From a checkpoint of a small mixture-of-experts model trained on Wikipedia.
Size: 16 layers, width 128, vocabulary 2048.
Training: a variant of Muon for the experts, 846M tokens, 3229 steps.
Below are experts of layer 13 (counted from 0) of a mixture-of-experts language model. Rows are named router (the router's row for the expert), down (a neuron's output weights, with its number) and show model dimensions 64-95. Each number is 128 + 32 x the weight over its row's rms, rounded and kept within 0 to 255.
After each expert's rows: a language model's description of what the expert responds to. This comes from a sample of Wikipedia text that the model never trained on.

# expert 41
router [121 142  98 128 101 163  97 179  97 148 141 168 119 171 131 145  80 137 112 177  69 109 180 173 128 157 126 209 139 139 120 123]
down0 [109 169 137 165 146  91 143 153 130 164 103 141 149 143 139 143 147 119 151  70 151 155 116 173 125 144 106 114 152  99 165 162]
It responds to: Ordinals and duration words

# expert 2
router [117 107 126 146  77 190 111 151 119 101 138 126 146 103 125 187 113 140  98 155 104 146 152 161 100 222 103 143 151 124 130 159]
down0 [ 92 149 155 162 113 154 151 133 104 139 136 126 110 112 140 100  89 129  93 120  85 119 132 142 171 170 158 102 120 135 124 104]
It responds to: Line breaks after headings

# expert 8
router [123 102 123 159  88 190 122 158 116 105 143 134 153 119 129 179  98 137 101 147 101 142 168 166 111 224 118 151 145 141 133 160]
down0 [106 122 139 160  59 188 164 138 134 145 211 150 144 135 121 130 106  93 148 227  86 183 101 120 164 141 157 138 121 129 107 142]
It responds to: Cyrillic bytes, table fillers

# expert 29
router [123 108 123 174  88 194 120 162 110 116 144 127 152 110 133 162 101 143  92 144 101 138 169 169 118 220 117 156 138 146 135 167]
down0 [ 92  84 154 183 136  83 157 132  94 100 114 131 155 162 112  76  79 102 189 130 104 149  68 104 114 138 123 117 124 149 131 125]
It responds to: Word-final plural suffixes

# expert 38
router [148 121 123 148 130  73 181 149 166 162 194 105 146 146  83 122 117 108 105 115 112 126  80  61 133 143  98 120 126 175 138 134]
down0 [165 144 105 123  88 119 116  96 131 147 185 165 166 122  97 111 172 163 119 131 152 124 115 101 117 118 152  64 134 151 110 125]
It responds to: Verb and noun stems

# expert 11
router [131 101 101  82 126 177  97 108 125 178 106 123 127 127  92  86 151 123 144 158 113 145 119  51 159 107 124 115 153  67  90  76]
down0 [155 166  90 161 107 123 153 122 208 188 198 121 111  69 168 164 162 120 118 149  97 120 126  56 124 130  88 152 130 110  41 132]
It responds to: Syllables ending in o

# expert 23
router [189 136 140 128 158 125 116 102 132 117 127 183 132 197 140  84 151 151 166 133 178 147  86  68 150  72 106 161 146 134 120  83]
down0 [151 156  99 102 149 156 114 168  97 112 100  92 170 144 105 135 146  82 150 121  51 206 114 190  87 144 148 117 143 124 136 196]
It responds to: Initial p, O, ex

# expert 5
router [159 115 113 128 153 129 130 114  95 130 167  93 110 188  53 127 120 179 152 149 149 118 155 167 141 102 113 164 140 117 141 138]
down0 [147 142 129 119 196 124  63 136 102 116 137 141 142  89 116 107 119 134 132 109 142 100 149 139 145 132 148 205 111  99  44 142]
It responds to: Table and list delimiters

# expert 44
router [117  93 120 139 120 164 124 160 122 121 137 127 149 144 127 196 105  92 118 158  86 177 192 167 133 208 114 171 154 101 145 145]
down0 [130 179 120 139 109 122 111 135 113  92 120 134 151 106 125 148 138  80 134 127 127 128 144 179 148 117 164 176 133 138 114  89]
It responds to: Person role nouns

# expert 39
router [115 126  93 149 102 169 155 160  94 121 128 107 149 123 131 136  90  90 120 133  90 163 175 153 105 192 128 152 180 159 131 186]
down0 [100 154 129 129  94 119  93  82 180 112 177 125 151 100 106 151 170 140 107  94 185 126 103 136 124  97 123 118 125 124 114  63]
It responds to: Subject pronouns and names

# expert 42
router [114 107 126 149  62  78 151 142 108 156 150  95 141 138 104 112  71 106 117 158  75 156 154  74  80 121 160 132  99 138 159  91]
down0 [ 86 186 156 130  98 122  48  99 118  67 111 161 158 160 180 139 129 121 106 161 100 171 107 129 111 163 129 111  78 176 147 138]
It responds to: Sentence ends and c

# expert 43
router [ 74 103 132 113  45 118 172 146 149  93 109 134 129 148 136  81 160 170 127 131 128 165 120 106 171 104 171  59 114 158 125  90]
down0 [146 116 120 109 116 145 158 128 125 157 120  94 114  86  82 134 181  68 123 140 117 142 121 173 172 111 165 172 141 161 125 150]
It responds to: Syllables ri, vi, co

# expert 32
router [111 114  80 139  55 140  87 173  88 132 124 108 141 125 102 203 118 117 125 146  76 142 160 159 108 233 138 177 149 147 135 153]
down0 [193 104  99 103  75 155  97 130  69  73 131  90  99 101 152 124 220 148 152 151 136  99 172 115 176 139 115 154 165 164 136 139]
It responds to: Past participle endings

# expert 40
router [110 111 159 166 140 132 117 151 134  98 111 117  91 155 136 168 112 130 104 129 115 112 115 108 107 194  93 172 123 122 159 135]
down0 [126 113 149 132 126 102 138 108  59  65 123  73  94 167 139 165 109 139  71 139 121 103 107 170 165 186 112 144 146 175 105 168]
It responds to: Latinate stems act/ject/press

# expert 9
router [104 133 109 164 120 110 124 186 105 143 118 108 128 147 131 162 135 133 128 117  71 130 183 147  94 141 141 172 142 162 119 162]
down0 [101  85 167 119 138 127 122 121 130 140 132 144  96  83 120 141 143 179 111 177 138 156 175 129 136 143 136 156 118 183 122 103]
It responds to: Pipes between numbers

# expert 36
router [133 124 129  83 154  74  82  87  99 136 154 102 105 143 187  96 169 111 150 138 156 123 116 164 120  49 174 106 151 100 100 151]
down0 [145 114 161 126 132 122  98 139 172  90 200 135 102 116 113  71 134 103 127 113  55 132 149 132 115 107 115 128  87 136  79  81]
It responds to: LaTeX math and line breaks

# expert 16
router [110  79 126 154  91 135 150 146  96 118 136 114 157 140  97 181 121 132 151 132  81 128 180 177 115 222 111 135 155 123  99 182]
down0 [ 88 102 116 131 144 145  97 121 128  54 117 118 146 105 130  93 138 131 130  98 167 126 112 127  84 143 119 150  93 196  71 156]
It responds to: Closing brackets and quotes